config.yaml
rope_theta: 10000.0
attn_scale: 0.125
schedule: "wsd"
Below are experts of layer 2 (counted from 0) of a mixture-of-experts language model. Rows are named router (the router's row for the expert), down (a neuron's output weights, with its number) and show model dimensions 0-223. Each number is 128 + 24 x the weight over its row's rms, rounded and kept within 0 to 255.
Before each expert's rows: "raises" lists some tokens whose logits its average output raises strongly, later layers aside. This comes from a sample of Wikipedia text that the model never trained on.

# expert 72
raises: " for", " in", "s", ",", " and"
router [110 118 127 123  70 107 115 174 121 114  97  93 106  92 109  90 118 137 128 120  87 111 129 133 105 139 130 143 133 102 126 112 125 129  66 109 134 111 147 169 141 102  94  99 109 146 118 120 120  84 109 118 167 138 184 155 115 162 127 124 158 105  96 117  67 185 150 118 164 146  96 122 150 170 114 148 131 111 115 115 124 181 136 163 104 106 144 121 138 144 152  98 162  76 135 125 146 163 131 167 173 107 104 105 122 126 144 162 131  96 112 102 117 131 142 126 133 146 167 156 120 141 120 118 163 142 147 109 113 115 129 150 137 145 154 128 137 128  94 139 127  83 130 100 178 128 151 143 149 147 113 140 169 127 155 112 129 161 106 129 123 112 129 111 134 100 147 156 110  94 114 143 121 152 107 118 137 162 123 147 118 148 136 122 136 125 115 155 117  82 102 169 157 130 133 153 109 145 100 105 162 111 120 144 134  94  99 152 106 183  97 182 125 108 134 108 131 134  65 125 144 103 140 110]
down1 [ 99 117 172 120 138  76 132 124 124 124 144 146 167 119 106  93 167 142 138 115 100  92 141  97 155  96 127 146 120 104 148  94 159 162 134 127 150 125 134 125 117 154 110 121 127 110 133 119 133 158 166  96 130 137 126 114 135 136 137 122 146 116 103 132 105 147 111 116 139 147  72 108 120 149 121 117 124 115 118 117 129 157 112 155 139 131 111 148 115 148  96 154 136 135 149 103 134 113 100 132  96 146 162  98 124 173 134 136 113 106  92 125  95 122 137 135 126 128 121 141 113 140 137 138 101 121  72 131 118  93 148 139 119 118 123 140 112 131 133 158 191  67 172 132 135 130 129 129 132 134 161 148 148 130 114 123 103 121  99 112 155 172 162 161  97 122 147 176  56 126 106 126  94 150  94  63 140 133 116 162 144 159 168 133  84 136 145  77 196 140 148 104  84 122  92  98 187 116 148 114  99 154 149 121 101  88 145 129 138 125 111 102 156 105  91 134 121  79 140 144 139 117 115 126]

# expert 23
raises: "0", "st", "2", ".", "1", "5"
router [124 158 121  98 121  94 116 158  79 120 140 157  86 103 162 132  92 118 171 125  54 116 121 152 121 118 177 153 122 147 163 106 121 171 136 101 142 150  83 112 133 127  84 126 103 156 126 118 113 119 152 125 164 148 139 103 142 120 121 115 136 157 147 109 130  86 135 147 119 128 124 148 128 167 123 134  83 134 142 109  91 105 119 146 127 106 117 119 133 133 140 158 139 127  92 125 147 125 102 114 136 118 145 138  55 154 129 120 114 133 124 124 131 152 170 156 112 105 111  79 114 128 140  62 105 117 104 128 125  88 160 147 110  88 101 119  99 146 109 174 127 110 110  86 152 203 130  97 168 142 106 102 145 107 131 138 124 165  97 127 119 146 122 135 133 108 131 122  76 116 108  93 154 188 110 157 135 101 138 155 160 128 132 118 122 108 130 143 110  93 138 130 138  95 136 147 147  99 124 117 110 113 141 119 119 140 138 115 108 130 148 100  94 111 149 124 190 146 108 166 125 122 127 107]
down2 [129 141 122 152 133 132 136 171 115 146 132 123 125 107 159  93 117 134 109 125 119 122 142 116 132  67  66 142  95 162 131 119 107 144 122 114 173 115 160 147 146 110 165 165 171 157 135  90  86 123 132  97  95 170 159 108 138 113 157 148 109 147 107 126  76 131 126 110 151 136 163 128 154 165 124 113 138 139 155  90 109 145 140 128 114  77 163  96 120 152 174 111 166  94 149 159 151 170 154 137 136 126 108 157 147  97 103 148 143 118 178 135 111 144 115  95 141 134 116  70 141 114 142 166  93 126 126 177 165  97 138 127  77 126 136 122 143 136  86 147 130 180 133 166 119 128 147 131 144 118 113 173 134 122 179 156 138 102 126 147 153 166 165 122 106 126 130 139 120 134 108  97 106 135 159 120 113 143 136 120 111 137  69 131 174 136 109 152 125 106 140 141  90 156 156 108 154  94 101 145 140 147 112 147 147 129 112 131 123 119 119 131 114 113 176 129 113 125 149 134 148 116 145 136]

# expert 29
raises: "0", ".", "9", "8", "1", "7"
router [129 124 140  93 104  60 141 128 123 134 125 146 116  93 131 155 127 112 153  91  84  79  90 137 162 112 143 132 138 143 165 112 142 138 113 111 126 138 107 153 155 117  83 156 116 154 113  86 155 121 157 152 103 209 134  75 174 121 138 132 136 160 178  83 109 113 151 123 108 139 122 134 136 146  89 111 120 106 122 142 103 120  94 162 112 109 108 137  99 154 104 145 119 132 126 131 139 150 141 100 145 131 138 143 103 116 134 130 118 136 101 128 156 139 126 163 114  93 157 126 101 185 147  92 111 152 135  94 127 100 138 171 146  94 129 172  95 187 108 153 136  82 112  88 167 164 122 125 156 159  85 111 120  92 124 124 124 171 141 132 114 147 144 187 134 108 128 120 115 123  87 127 135 144 123 151 113  98 143 151 130 121 131 121 126 136 131 141 133 129 117 161 164 118 158 127 127 130 113 100 123 156 128 111  95 121 131  93 133 118 126 113 135 105 112 123 164 147  91 119  98  75 129 143]
down1 [155 130 145 133 156 173 120 127 121  79 150 152  91 161  93 100 163 142 115 155 107 162 146 122 104 124 122 115 144 102 135 156 117 166 132 137 131 108 118 133 139  93 151 115 143 116 127 134 121 134 103 121 102 115 114 167  94 149 135 101 152 103 113 159  87 141 156 121 123 106 108 139 159  80 172 126 184 139 138 112 144 129 131  97  91 137 124 107 162 136 152 116 132 143 153 112 103  96  94 143 118 179 135 139  87 120 108 188 100 122 116 134 138 101 139 144 117 139 110 137 156 133  83 157 171 116 118 150 139 161 140  97  80 103 151 119 179 128 115 116 112 148 171 151 159 147 169 136 113 142 167  92 144 158 154  96  74 127 117 117 111 135 182 103 119 155 139 135 115 107 121 139 172 145 138  91 145 123 141 119 123 139 138 146 154 134 124 132 165 107 130 149  90 103 124 138 187 137 110 145 166 129 122 102 126 124 111 134 136 138 101 154  88 138 124  92  94 149 118  89 170 165 100 124]